Experts of a small language model.
Size: width 192, 27.2M parameters.
Experts: 64 SwiGLU neurons an expert, a softmax router.
Training: a variant of SOAP for the experts, 353M tokens, 5021 steps.
Below are experts of layer 5 (counted from 0) of a mixture-of-experts language model. Rows are named down (a neuron's output weights, with its number) and show model dimensions 0-191. Each number is 128 + 32 x the weight over its row's rms, rounded and kept within 0 to 255. Numbers have three digits each.
Before each expert's rows: "comes before" lists some tokens at least twice as common just after its tokens as in all text. This comes from a sample of Wikipedia text that the model never trained on. Tokens count by the router's weight.

# expert 23
comes before: "1", "2", "3", "4", " |", "5"
down0:138059144101097174144115125131145117138116154162168137170107181106104128139165159165126143113050088146160158103076107143035170140189111079128116127151134131107122189118152060094121185113073117118148190118084177154127124114166112159079152151159165103112179123144153109137165128141138166121183095103148060103151158162157151127123102134139121130113130112147147106142104183177172143102160142148148106172140089113105167104120152103077162123162194066164078134187155141123162144089109144140128101095051164141120136134065093173132136150139107192098130181138112149167165125080152065102
down1:174131160167136083074109149158125051131101125163175114129124097115115098187214119124162134190128127125125099169117131110130151129139124122191099252085072156101117154172120125104136091166111133112095176112116097164120125160146128067100105100112140088128114136136145211116087176178117095141063123136126131130126065091119137159145140168164072112152066105181117139203155185140108132153158128157114104120181151101140118118167156141113133103210155090119096149134109100175191128143134154146164109160144159143121137116155128135088120084118149123164154082135051112118101144145096117106
down2:094103137142106158131087145122112141038150049109103173127123121125197131117132106124104087101135140148081152138148093147149146143154131148173161133134089183167084127165148091132140176136070102203147176122112083141104129155109138154112144150124116208091095115136191174139079102148140102073117062126115152126100050181085115142187111137121186111141097101157163146148153111063145140167061088145176112109132101147123083101121122174168218138128171178130152113107163157179050151151143136087146158148110123138177093108136143113139152148156117127082159141140103089127127160156136159165
down3:185157186140092123097176128122111106143130113094138163211145150086087112126157151121148125173147191165093088226107140118127183120117148094185166182115124137113119158145136118054108137150151132173125145124143157164109153151120110161142100153147134201172173110144146143171149104130124190108147097071099121128064134168147086136122138141121155145137073125151178180097111153159146179144108066169070094138136110108135105182100169162129111112179057117095145122136141152139129157153097127114145145134116111145067098148106071148116093136161119144177133126169101031131122166194088133094
down4:081097208112163109112105120123162141098135073102134127097039151143112073180123190138057162106128093133157188112099146068101111182068056145117101123106135097141074203086183131128123146098099148103176153192149121109098157090127136132090069116141131143084097136137131101115130134122144116070099157144115090108141090154157100157083137136142185087117119088116107157118109123137166156075086029073105129124130116116157144133153152111183133054116158150115161123166138110180106118092155142146098109154150131114113110150123120137085168173134090137140114106089136162121099159174099149187
down5:150164097171162167171135174157183095156124128114141147138139185134105112163161107106118101148166104107086148130123051147117096114145114116126151096106077128076128116131140139131072118142068129086103121091111135140134173163089087063148167084133129134166125155087090150120130145135070100118157120067184075172127147147137147116065065181128153183141109130151133131101143155054181195102156143114145148135145159093151132122110128108121165121102131149163110108099214062138162156182112127111137064125085062118113104117164143129121147118131123055130108100144095136174199170195122054130
down6:069186158153138101105133167146124105121117128115135120135163135164097154125127086125077102081077129109122125088124129146112130155155116116115149096138128096132145138124090078148119149095124122174168094137124171130098125126120186107124079120083136087112159109083101130111117129149122151152079198135119125127128097115088144152113116145068122169189152140121091193107130105098071085170162056144148198096125087133149180098247111113084116193078210149128116140097109082117116138119133163084100019186168146102158144126157203132128095135133162108152141108103119160140081168127116155176
down7:138108102130146150100128151152099127112179146136152132158083072134113131098135097132142153144130178113152107151115058138138149109104101118128186107103156164144164124112205110122143116160103136158136142094103193103115072137163104132127162142175101155099108112079158138111148082105120139094121137178137155200134135126175136123146101078130186117132111095114098132130131094136154097075097175088173114136093140118075130174168065111185137145135114184084139113086017113101095141141131032095125128163096119107115139168129054095177172173164173157086182127114144145193101062163162111081
down8:133146152141128156126099123144135091126108121173136109156103185089165141174123100171127094202123220142109135157121144136160175090116062161112145086137086139164131100043158097103144150094134098168145174179093088152148120107132127150132135075119174150080106108114171132056108117127106150118141135114146088108153121170115099110095136165141136113102192104144109101112161168132197135056134122093058114138127177071154132057184187134068110134129047068132159143136158061104086117123139150160109127144149152178129170088136102116131134072082105124104145161120194094135125137141140153106
down9:121116103158135185165090120082173127144127150129123109057162158174108186117145178143127170118149188152113209165127141108165132202120105121144167145131134145182095175113090130101056149170107153089138123150131093176143192103081136117100124122116149118157124094127118098096139100116152187166069065116088127165126092082131133147121137140091118088141127150186151127210142105125187136188161151088121138181121151071143080176096106092136119170100116137137115095131162129132148137166172109185102119112177145103163082116102169111091135118094150117044116086104115156128176135057112155112
down10:120168119108133121109106126149153152161125200111154160124142150140167103106077099146127169167148083149110128149151151122106184109098121189137069103164126110071149138146151104075113106092097087088106088115132104081134127113127146152192069101119170163120098063103139075151125098113158174099075096120191110139111134084107137116120070146050125190118074079084105114099112162068093121149148184100095088136136115138142114072080139111121134130112140121203071144107137153080138168053168115140092148180163129216137143090107097119147124110121099114084159158108142103052090144139110139132
down11:152086124140073176119114100177109115108167135101116163156099097154150146161129073169190099039146105099136059120126127077179145124143104166165117157117151115127132098165124103176134101096127131140086151135152144112150131161168090119158159077108067158144123079149128104108206085123098120132173112117080103174155119098143110122125120134190125156147148032095109121134055119100158155149134059125143089172155115102129125140166166096115121141136081111146148160143060093149131172120154136081161153105191157121107082072165185099070157139074125129145075122149099070127104112130149065139
down12:101097056090175100110093087164169159121106063171096124099137126096166106111107139073086188097123092142113115133173118127123149159064124126125108108091158123104120114129185215188153162069101127057125098132194155130130140219173136131115130134120166152155122129108109172150166108158088131137149156155168107153158151108061153094142127131106127125127092155144109112138107132142116099132183164129142180108179060144139134042151094133125184172127162182128145166152100108155117143082105060088117140140185149122142173113140129105158123133129155180112076134158190172161111120110126171121
down13:121091140083109151113156140152181117140164123157143102157143170154128126127160136129148134081083204122135075129096147106094134119124158084129077134093117130105104137106114079119183120107088100117090180101129109128226117145110171153072139151140138158168090162105130127118102071105089133068129120092089131137122161119115168143172214069108156147140093156132121121150161103157131095131126117206152072161157090219067150115077085146119164171140103078121131196159086110113158142143130108085143106076096138112169150100136076134180106082164102147081137164197138140157069103130116115101
down14:139130153157049106138129130141119156093107133104089180169188116094217079095131136162114131150136123136123139106109104151097113126119048086168076155136160159105136138101097145173100081151178120169115133168134169150107118156118089081137147144154068016168177120169110141106128119117127077073082163141166160136114114185085130110133152108096110137103135167128119098115090112147059138101065070099108094188108155144112100119139191138098115105058066144145092157108113110129149171137147125144135178155165128123111070089181112093104136193097111165152146130151149140150091120131154149162
down15:153192149194091188113106133192116137078133158174125157122136124127123145149153093070122114096159129099128136120147150158130168153137055081054169120052150133098182209140120114135169089070097125147161148082092103103140131144131168139109140115109153130179094087149144079086102095132129113132120083121201149162107097097123111074153127119085106137137077150139148161171128181130148140104168107154148096102143133116144106139102128145175063151065164141088157145095120143143104142143123162185104103145127102159131176138107152157129113172117164201104118074128120243129149164147098153154
down16:103116072078098115119121141135133109096167178195097084203105128144109114087075159086157121110121123220132100117137089122131092046125161132117121145121077190163201093148139102130132125105150159118087095106135121129171116135148104120136155113133105137138105124108173124152075143154124116146119053149102105022150151110093103138085138177098184131169130123137100075149120158136094134093161178170069129150114082115129051104099132147068111139082087144137134052095165150132092154095098119118089084087146141137102118116149096150117115139098099098121129130086113028122099120133139095145
down17:077112070121170068125102079133191105159137115139147108106128120066160165179124073165090096139188126107112093161129104121141094119087113136134116099175093132115138126146112137131113124140154162161167110151143132130119199128153116079097145168125063098157112137096186139118097155119156153098102149104095121147116156131111117121106204063136147094165165100096075104169111135174156215114167095136127194139141109192089081069168149126117105174051129110133138151103100168101141109127064128076123196106098151171161184115142098160121183081171136105152097131073131156084144129118142132165
down18:118171121122125163178112112157160102167116162132141151126131085171213140137115167138121161100138116075161128208127127174081111140133072122097131128056130135110074098127133213128127122161123132119170115181078136134113151106093159136110092137097107142150138118100120115100099166086112102118206153102147142101151159168108139149053148097114113101108128145173155196156095163067113059136154137088174185083137101139067166137167127126152126119159150110089167101127119101178129090110167181184072179230135114136148119110106162142102147122086070095123144096159140156098136117106112161156
down19:110165111130148108110165146117185079197127181132124129112142124141103085070164077147162135108185152170110140085056130077168149143181116125148129123101146184146167138180120111129113163112094098154114117126172176154153068124104114117147103139147160138108135110141082140089072179143096113039119141138172111113095044137108159085082116112114128118101137115077145093141134169076072122114091128135080051132103144102177129159164148084127107190177090144125132090102153137119163121167136126122120081129086137129106098090157136094092171154182161145083124048131164079084156097159168123146
down20:138134112114092140141110172205118145087117111159078081129085136087119128116148158088169078097133125199099146106133119151183105119154126148159102138130137122162125122152139163147125076177112106128215104048137117133095139176144149110109143130108079151120090141098197067178175134131051120134196147163166132143134148193080102121126134134147162173139108067128111156103120119108139142106140155122104186089119132093153084124132105095151132100107091072088110135105087139146148079032142101146148184110116124092174119157208165102153178090100139125173148120173094142124168160060128123112
down21:171164075147114169106166132117128159088173203121114071068107096118137126130159142161164123110176190154166126102130131131134168064148123143215123133134156091128140115072178112113115100111125155118063128066109151174126072148217113147146180074122159127100117115125114115200105138093119103145120063145085108145131074160130106083106124176083099133090111121149131192172097096049142094093125161123119071102147179139131141080148156137119125099165129098145140159133176115117161160120149120093169113050117188137090100142067133138066143139139126135113130141116125101126091167153101142160
down22:130105125129115131153145149206070044114117144123129151125137098142075110070140144139143098130145127089098116113165145115125099144159124140147069116129191209145156137106126084090145143107167152115106081195153130099125152136174123177154168184158109213105183148111132173127186124109138144129167132123103146102151051085081080117067146088115124144132087070116102163126112185162107090123162144173135124150129153127144098156098089113088122211135122073191115102148125129155132134102131091097134197160169112209113114127134149132154089196151106127134136188104171155119168086115141112132

# expert 32
comes before: " the", " a", " to", " be", " his", " her"
down0:110143129133125128066114142090173131209170184192143109171076164128192125114170114138085176163164090104119151132103082107139097065127100136096154058123202104101184076103112130135116138098150100092158113132137105159117151196151110140114103150132133152098124119123126143106167127154166104153117119151115143118132168145136159099105123154156116144045187149178138093107087134118097101105188157095147091096103131103085135101100094143123107098145164111078115145116097197091069125126091093065067131077130185141111130153149096121178120057194141102162077154126135139077181111133150137124
down1:138186185119143147079104158126131140133136107194100122145197123145114172136153104128158106106126199196173128127108142115118154115083139114083126131113115126129203124170140114098127151132096117165152139091086161045105128109140178084190105115089121120123144157116159158103134113080092142156091145059183123066081115151146124131149094137190119146116088144120128137188125099158123128110136144111132107086132136058119120156124175119101113121080162163135213143119151124160166140177168121119108097187162116100077138114094159193052123113137145146046166170176117167167160089067131111110
down2:138105117097175108158139144109152136094109119130087083102115185131127110115127082077139107151166120112118099160148151106082071166182137124118135122095148147154095156142088214157202153181092107157063164087179114179128125193106169155183120130138068117126150171195173117143113096060153134180164133090144115114135154124164059156133105060161128134144149091090109133114163112167126139117089188099085117142204125120114127107127117144097102173140126127109134057162154143123088112139105161119156105137098088111151113081161148130080163144096054103085131071126142102089078165162151100126
down3:045141096125155145166061121047188060115119171157169118118099102138151066160138116124096157107146119133135167112129096131138075158173065147132114078133141123171086117172154118092113088137143094100133146166070116122148101045091096145154142111135159110110149083088145132189108200122155114144141110112111143175158132129126114095146187051112067148061098136170135168134153160127152116144124162165111087147147092143113079151121150105107095184123172111116136104168177181145093159075103110089163134152131140140117119165139164068104147144123153079048113154111112153113115094126159173129
down4:118097115122106086076089144109084159102111077140085139163094138157134055110144080141186126121107130096113132121134158149137160157127149133111121099100157119190096111151117158109140164187147159160100155126175109117151086098070114092151181122140117116097084141061060142131131108161153171108118097114135127058093086122137150176183095092097139129109113148134139129171131060071151176151147137141142084164128050163130107176201124153052115136164085136132107142129140117125118194118151161126165141075197163128067056148111122165185110070147105131150102161109062147148107155109114152110
down5:131122102127131114161170126049192142132116127104170132139120068085114055116124158078119086159131090151151094096135136151158167077176128145205119104072113172168081132179095086127141068158122170095136125106135128113132107112119155097109155122148129178122090136119154120108143113103143234119091105219161110141128134095078099115101158139089151108143162135137166131121140091112077128118145104126107143133148134087148138159154080152120147131165142109069136036139118113095155084099152144098066146204132113133123161170181155109155179147143161095108179134191152134172074119144107082098
down6:144141101148124088154087127117079170110160115127106098132211178169193135152108080122113152141162113122112076177095118126118142121135169130141094188109061170120152097133193145097208148127160117127136111155182086126152097175169164102126119143151100052147139133153149077154135147112112153120116134130122127148137065129168088141097100096158144139171158190183100107157125082150143093096141109087143146087192146091183127154140167216089066141124135075152176103130112085165172149128121127113090090151063105156142071108159131175150186144173133101140076115089125100125129166141139111125
down7:159091163204129112137150165135087160134168144129097110098125106117072141113134178091155147131152065125150108122109142153121145077139099109177136108144169095127117082146143069022064007092197116121134094109149126134092132167119131159136105153111115189097116135112114130112108127119108112116151121145147121123162078100128119100184149117111143122118114123142123131149144160189126172137047090140139164140109138115162123109156100050152071173104150157120134087176177090201149140073111153159122141063123104126122172112150124109100140162184071121172128086139107121152083065153134169121
down8:155158175182179042134172081112135142130071193158196088145101160103097123109120147125095145132121113068112129131144140074133099127078132153177158153088102112100106123120160072124105183090079103129112118151145117153131075120068131153100117129133141070119169079061110108155113157174173150071144136123115180105127147093152062119117110094155139194174142131058122111072126093163171138133099124126118164105139096182144101137135199117166142167184115101115115113094106183121124069143092138136127135126158098162176149105127125074126157176114169146107114115123147122099163087182161178166
down9:104070223069136093140182113110046075138132141143136112151103092060139110177122137064126119078133120110117157160090186100129110110124078107147088112104112137137104098132143060122081124119139061138093186175113172212131100125120139129120128103194096182136123167131106145175099186160173097127147129170125153168193139097159153099153097107152136161109129129121165149119146083172139149142056113138095138188166115153115162142136126140140122220151170148076136066118155115096117146103153115195148128173131135140116105150099091135149161135173153101115116117114154141132125131156103184124
down10:100134157118128136064112116182140124137108100138138099156144160176139126099148194190058123124122122117118125116076177134091118177077111118080147126107215119151142195125112134075155072121104114142157144134102162081108148132119066144133168188123062111144134151094105118091108118098115151176119098130132165107146144128138137154099198173108159113153158146149134115132177137126179190143169153152077099172193124153095207121133116102091161088108156100120119143160116053116162112122141075077164107207164150114161115104098117173150170118126104191138075154100086163118126111082144086144
down11:145083124090124103128174163106094122077124144103136102105162195142082131169102086152134113126133161151093101177123143159193071098134111110176140122121077177104107106084141111111121107123103121106103136142153158094088170135146138132148105101153166161100160170168130113175142153161149053069134123116114165144135166065185126129191155083146145142130117095133201056119143142161115165106116148110132155157179106134157133105079150137117094180103093136100107121126118165108136136209123088120119228072145124141113143127170084118085144201142133074223112114095132124095122083152147082178
down12:125179094106105112132146118162141162152112119204110162170255111139093122107122126099152119087059181110125145116132104141075124153095135135103160167115122137082133119135111134128102104131174081163114085096175167176164141178162168167081087068082119127125081104139134120120149090171108123098096073107117142144121146154194124144127071104114132141127136152105157160118150077210159104154076168109126152159078156055140095156128130146122152166139155166157141144140144141150089085121120141133155089143134092115067148118146157160128099186106165087063198110109174159136130135087153173094
down13:153105134130114103106157159069140129078132143117138135114095149129116170172160119141075197110209094111113090126122116139111111179153093123137068136129127145071147083169050086110107086148111122130131072131194126147180094126122059136045130096101164147156139115118110119113095130142114160118074154179149161152141145111104154113190098172155103114143119140210202151175127139114121089095153142063158126098151129107132195183098098176196124144117077149150115114092186122165149146085108135086136105085076113129130125163172149120165115072147123123153173093112157144147099122105111192128
down14:134096159081111136153132131083177095109129119127138083121153153176057148105092153162138140143116126118155162130170078191111126148095148107067147159146135086162138180106148219173121131183081159140160074122055099103061164091115148135186148137111120172078162097093128113135119089112108096180133100106093061186091076138145112114102106097097140130142106090149109159131111146121102133176141185055103126079128123194126179132102136122130096139103040099147149161151158116097153118154120101134108133082216141099145092091101154113089142138123093109125140158159114141161161179111144111163
down15:124147105136124112139106132191163123152130087197132089103162152222159150140107142074097120066116139196116085103128173181187112109116162117143167124083150149127149151158104120101112111105177128137140120150151139067150150172159147140119133133168180168110139129137124140092125122133146127137132142141081093157078141133116155142189128101136115118057145111086114156126133155146102075142153092103074077125134117103100127130131119150149092054133192165125045143099184112146108115090090096132166123145097170245092097131118095080167070165135135142147164144122111151151116125023163150121
down16:153234111097116067086111148104142136147124117156134124161078131052169155113141116127114092100144082088086115095094141148093072179159125137119083155153128125168080125126100071138133139082104169148088111130146142143115093132107056180060079111093119148154083153196066136102076094098092156192149119094178157119130135117163075094165148150112089109085110118135101157104181094171128130145158134160128174093144151167122096153136099139100150144117103045100123098109146154087153137128111109163135082120071154148128140109127166121166104090047135154109119153139088048137124138128136096157
down17:072158166120074119127118110118097165107153142131107124124102147188110161081113068121169111126102103079120130108171181099160088139156145054141139166118076151186095163134153110085129157159154156134142133129133159075130078202201125144120166109097105108116138064164122158095166177114125147114111101115166155098166089094134138066073152149109121149125129172131110145109119089147114095171105136089127190105143053127108119082154116130149104087145210117160097118137118136143068096110106067140165136148123090090120091064037110144197126193111098117089145091159136112159137145122162150110
down18:157095133103084126120143086096137112159140134108149122115057087139206131134163128138135080105122131119127087178076150150096123153150179137130140167136148144179150162166118120141137166123099123163155125112116155194142128092097108082146129132179124103145149138133080170126133168117079136136138045099139101080129142150097119114090132142145174146159121143094097125179119102079152155083168157200121175187125064074121104042097133084084098183040143107137122144137156122103099101127220131143122120153124136133131175141136157205118161128090121154112167132119132207167041157103137102114
down19:099178163119119145143143142126153107134104145147097083136095096105158141147169081075142121108118085123119079135149121100120090154156113129085184162094090084148115101076093142110121092069172143137186099168100211105167131158111174099098211137151161080127165154127130158147137128118124071125193130146166135132117115115105095215106155176084102166114151095107086102090126168167096059136119134169069196107143137147135073084065092132127172130132181105133144121116126175195102137087152133091104095140159180135183118161140152168156109131139135165158125067190129119136086117135148124094
down20:153113130185132092139122109063098186079135176085099136143115099131142117148149072184131129176130145106114124120159144099136149084182123150164069059117206106095083148186140098135112155160122184071111123117104161053124089092119091111145057160164071100075165159160128147085141130051115107152122107098123082117179191092098156105152188156112143137120110082137159112150159191120115118203142109170132108092175116160171085122095153137161091116095167124127139156123115122156173127151107117117075135105094162151132155100126167106148149147134118097142225131111128151150114128136153128160
down21:071163149142119112141147108159111154181077078113130135140141121092100166149097126109132157087111094131105149120104151133114132100206155094149071096126108150126154100115150110087129082102088099102091129110151139119124082197172122066148164169131099125170144124133175117129113158119104094151093122157081156161152146059112089103142131138158139177126074080139150114105101127147152075121120146114074151121091129163128064158144141136182138114128074188147161126084111166175122139172144127154099091171131053070117114184117057120138190140175094077070145142107204139128197077120144103057
down22:167114108108132119125149144136167113052104196094097153140105161124162156106080114149110146156172139176118149133138123161143216136140184135173127128091148130102084109060120072164125161141080099103114120170109116142112067100130105182012157066165122119089151143151147071127095070087096116131136163100063101181127139088111126148142134116139112167123113129089105165126097180121098070102123141172148113083147123126114156177141116127097147047119146092119159080126119078141111122092099158103108174204167160103146109121141116110186144134107206113166165153096102105144130119156108117115

# expert 51
comes before: " the", " of", " a", " his", " who", " John"
down0:133115144102093104145103173120147097153083103124137168112122021080104106090118087122089194075105173146118115178099146115071135186106100112143125178150135147119096127181153086147126158148127119131109106116130115144199107086118146170163158104147170121114162109145159118130139092171086097150115121163127099043143060105156179201136108149137099134110141118110099048134108104101124108125157135164112123147150147076111059113118144154115174076158182075122141109054103135155136115141164096128110087150146105089087156173135132120163155089055120091146120168107137126147051113069174103116
down1:069167087107091138136091137166114096108135073092156147166093098235135076132167159097073106109115076124110127155085113152138114133167121160091156120161150154082097136130143112097126151120137102077117117091165182153095109075120169139168101159169108138138159149197044140142115173156144058158152077113106141120182107121174151108135150111115133091110118129116143122129141127110100147124177101221121179161091105121115078091142127098077154177170096079169152122169120130081155116123106077151103139125176172108129169159081138151198122156105121155078152166113054132140138147126103116122
down2:192116179136125076097108125168118157108195115138057161130084135151118120156157160152185156175129093130120143159135123134139165081156109127077137130119196109115152119092098225195132141097110094115073138128161133164143134128161146142116082114057062089087108083096106115139144134140137161073185051113123099146075117127140145119180147061083125087148158148127152162141150086178108127142117116110172076162114130156135198141126186135076161160127153078141098141141075134142123167095121161128081165157153090105171133163106133146075172115149136116123142193148157165109113107117102169127
down3:065147092155119200094138109109087137113134172086095142096149112143144176180116095132159128113157174143060086117057141103055116148104086129132127090110148093121118072134113102184156152170134144115186178070160118115095123084078118153133109165112175203150137130146155165162101119133151118176082181118172055126180147123165128125073145153109132166090112126180187133111139119129143136138116130135132100207087094073068123098145128137096123070106111134127117085085129164117120121131153137112137087140153124143172149135102074141104140093029110116123095122121143083153114104118205143115
down4:120157167078094180120105146155187089121161056099151079197109117083089075127146138094124153110065155177081146140093101116153139152152115098117066137167174175081172163115144143104100109156169152142123112127166138128180154108118051126131118135148131161044149144153138150213115137164079075149144097148149182156119146154071118125140109134107087161064143127060158153147144096137088185125108132068044105140144121130096151133156134134107134116121109178134146149144112144093146107124123170160179113148134112154100112150118142101155145149090154131103149200212108157139121142106120175097
down5:187137132156118126142142157154128184086143133128073088176197145157067053076101101106070129149170117170138088142107130143086012123116118191124095105106085148139080079128100148157138116136097134097115114196133119160163128141152125133103148109152050094128102128143093131139114113077167129122107099104152097186123101130088044091089114156104131063127127146145170158098162210116181124133095114130111073161152143113174129102066109108150141128128098127135088102078186136091122139127100140120168101158086120126103056167150103144152123120128122122170089072147143109109118083108128123120
down6:159147119153144117096142122130152125051090086135122106163111103142135053085133131139123180158135148159115115124142070154113154119110148127135089130141126126135112062124139172128193102120112139166127071166136116107159108146138129096180148110126161129080129214143134155085157161103149164213137144094149072138172150103143090148098093146041145162111176143082138112143142130094100116143108130141083106039144126177122148173053114087142163141152138120082140114086188132118115066111124106123211168096188124160149146129117138083127087154099183070146065122142162154153113122100116200154
down7:119132228108119084092160128136111192087029150114156061140154118071161112155143122102087115106106187115134095107076147138159161122095141132076144179111095098078100185115133094107083132133122164118148105214137084151066147119160126112146135111134142173136113171131102142119157114099088148093122142138119121133168116147141112135142150149135128095147124138071167078132150126103139107138159078106180147197154162083098108110159137125184178086155109168091128155105162114120171177101087110112099143106107184106145174138171134100171090090157116116094133105095127086102169224127142155177
down8:114140092061182122109147120091095189160104108139138096173127099123097085189173122136155136151117150132133135095061120176135177169198192178132109117127110129126178218166113123108097145114164107082143124117112120105145093099084131107065073149119128123127118154114177077089086139141122112130118099085051136171144146140191054126143077123160105155118138088135143122104084092151112047090116142108110131136148110099124162143056152114140153106117159133132155099176181163164187127111148112133130092112197100159153129128131085133120192070147139141100154141063113152110078127135180133130
down9:102158139084114129144097110100131175142115104158162129093166162132161124130125099165105089145158170095087113152134107085157098133151108205159041107160133152208097123138132192189078131136035138098066109109127105139111118114144126081170124097152150055130179166196163152175085131163088156141146089149162144146123170177114150140119130104120126127147114151120093136140119147126168176175082120185145087127199120135174089139113045135138143141094167131153116056103112160150127136135104168091171113132106122092132134130093176118145112181143113118155112086112115145088154194192103116106
down10:068145121152081105142126144132149114111138116069114122158168134075132141118112089047074074140110121069126114113125143170152179146070118115129133116050160137120112099108131150154052061166156081114160156120111143168096160154113136108129123120123094090148172172124148108112111124171181090099155110129131173110102156044191179162137137191108134138098181130095095118122113154116139065138137150133146124111094148100177152099177093119081074120124096156092103213137040042115141061112132132119116122120093137115082151129106170103079088107108134098107129152143101167143155130080117118137
down11:125185080169133135135134107090134070113142148123105142084118106180148178149127105157108158102140163136104106158108109128131112161106112122082087097131096097138156085143204140165115166147136127095108098138076097122046137143101133090117174112135088129115109094129137115075077098126145118184164110143169131130156142107168145096084126082169120139150165114122146154159097118186046086187074093113148101127127110175156177040149098150084098133124105181115134119115172147063104098087211115091143138135160108163093109073136176131048133150102152095168091129107076200140120122152111161164
down12:158047142157093126131079109129130096131103122157136111056031127116141191121152103155106187103123059118147149127158167096121068124117128141132113148154154146164094165132127139107129133091132119135149115095166180145140116058098158134147102172128088138130138119120101098147183119116103160112115090199128094163159210120104138141128132166089099063147132144117131142129089210119144074159167168132110118162113168122144139109092072173114150151114155065167112089156106133065109114151127085166100112126091111137209135119177195143099133121095072066145117159101130135158126098147124132213
down13:122191193123158134148116150083112141191135164140164178103113066123122176078137096112161141138154101171154132145098126100122135142143111194115133119153135139169157141097119197164153141136108111117192124156045189103136102131131156113113127118118123134128188088125063084138140100110208074138140118110131096134143127117071131144204156168077171159173115077162151116143143129141136106141158123115080175109120142118082096121128093117187152145144156093093100106111059131083154081164168135116095101137129073136077130109116071109076163092095122072113094145090089103179067162149115110186
down14:111099097154142123169138116107059064092156138143094111137159178167081118189176102114149122133085147190153139153140205148088137174060196117144109165179157146152177131106112098094107204158091124097113180164105097110120104079142119122114116165121098158194120144181143123107114111129110140121080105072109147166154094177142169136157149148117118109144145111168115132162125139124138121098146174172090171155112137170093192103086123145134166153075166136146129126117112156143120096150093124105115090205088146143096090094136134136189119179139183070065103092140181092108151138070097113139
down15:115127139127143108130085149116082161157110072122125192165129148191098150141122114106083098069137204141191155106131114104178186161126143131083091111127099151129101160146157125141161147094153173164179118109101114090128136117168148123098130133118156160113162133155179134127115169112101151149125152131129133119107138211099000155109149105179176083124151161143109089155162156119103120081054087167112148132135093179123142150103104123114112118116088158134106109077130118105158090162137118154167129125118092151124179066128155155086088141142093067179129106169085140141183112116117134168
down16:123140112185143194143184151097132156125155140117091172110090114095143128176074194140150094162176101159166133137147135114133119086138148127161067116165142165122152165161095150157080090125139155107135165129099135194097147088124117095175110108162163216122108142139183122121138118122173067147148147202103102077168149135074137144085150089113120157100136110137099138092130177126189137145161132062128111144150159072188094195115107143152114122095148158128105150109145185056137116159093172083100123122166101128106103130116137107117093116217135075153151169091124181138149173118114188125
down17:142157109142152126137147151126108177086162063113162141107181108114125131077148165074115157143184126161117141027156119118133226141110094109142083090149159112126099124138174103191088121136163150087175117145149100106099102110115132126183106117170114075119093143113108117114146206130155130157117084073070151104057106161109112150088121124057117063143110126104146125150129098122154080135123153040111150040155157189148149162172103091131108174122160128098155161111112126116156106135128124123149127065152123064096163137090150105149099131186118174153128120157134116095119146084123159157
down18:100107147132129117146148173134129137074156139131073139116121080077106118169170121173117146162176176168129134199147164107156142099184122104169111133172042130123113097148139127112098117035146116083107127123116173140130076150138117136208122101111094100188082116183133072117126143136203091122135110126156125156099061179147075113160076186078128121106063107127158146113126137102131139172122175121134098066120159125119111108138143150090134136125104110086116060109127179093113150092157154149120143181108069056087126096147128214123145126140169096137128132092147089093108138150145152164
down19:090155127114113136142101159154107199091145078127159114110110172147077112107131101072129102136084135165125078149135137131091087128099109132231110128128088142147119059172115078125150120088115110131112131126105130161037154141140132130157140161147113189157135153122124098113141152117080144139081173114129108146144205128152163074225109083123070165122146113156188126096175089171138151164114082111102132141107089141133158100121202124112107110133112101069105146153112132080151146124166041152093130134154191153195168183148161176093125108179123120122149152097111134101079138114120149168
down20:155163143076150144150141136147091135116120093147188137112176107092151143140194153161090103113077058084054123147120152110090151144144131094107083076128112106105095150175164149104108036170121147162177213168121090137099135123139119088132130128099147121118055144116085175159240109177172105101125102078156075124120109117118104073090130102085049146132134151140146147152145078117143135098145150117163150130107091111123155109140204101081091128157081139119137123158089117125138181127124106109096145090129150078104106119180107107096126099109168118120174159103101152116136134115158064103
down21:069146143141065069140195118162163110094194152133097113111149129168167206175149144107121121144116128097094110149129148118157052145111115097146152159148151163135127171074169154206201109142098109124131096176159053141171132154134156114133126119132172084115164153123086155080145141099137151140134112138124136124105142110155129070110114081192129107139201160130104085109152179192082151153129219098097122106154139155132189150085138143087116140142118147165144110086081121128103158124105070091117135150121095146167128083148104137152118109139110108063101121056106129124177135179108086132
down22:065139130102149105153130116108138108148125123176148159135144147119152188147074127101176078072079111109142086131147146217123206075111142150069077122155131067155124132114178130132135120157117106141151072101100138204099073172101094154160151100128133159129105142081117061134135172087151116145148125122156143116153159122191110156103091103062090103119130099118118143132044111128096134134154201151145122122097154189106159087095130173091119121118134130090149116184152153079163129123132102158117156140170095156133115109169069129141125150138108155127191180160139112127073069119044089130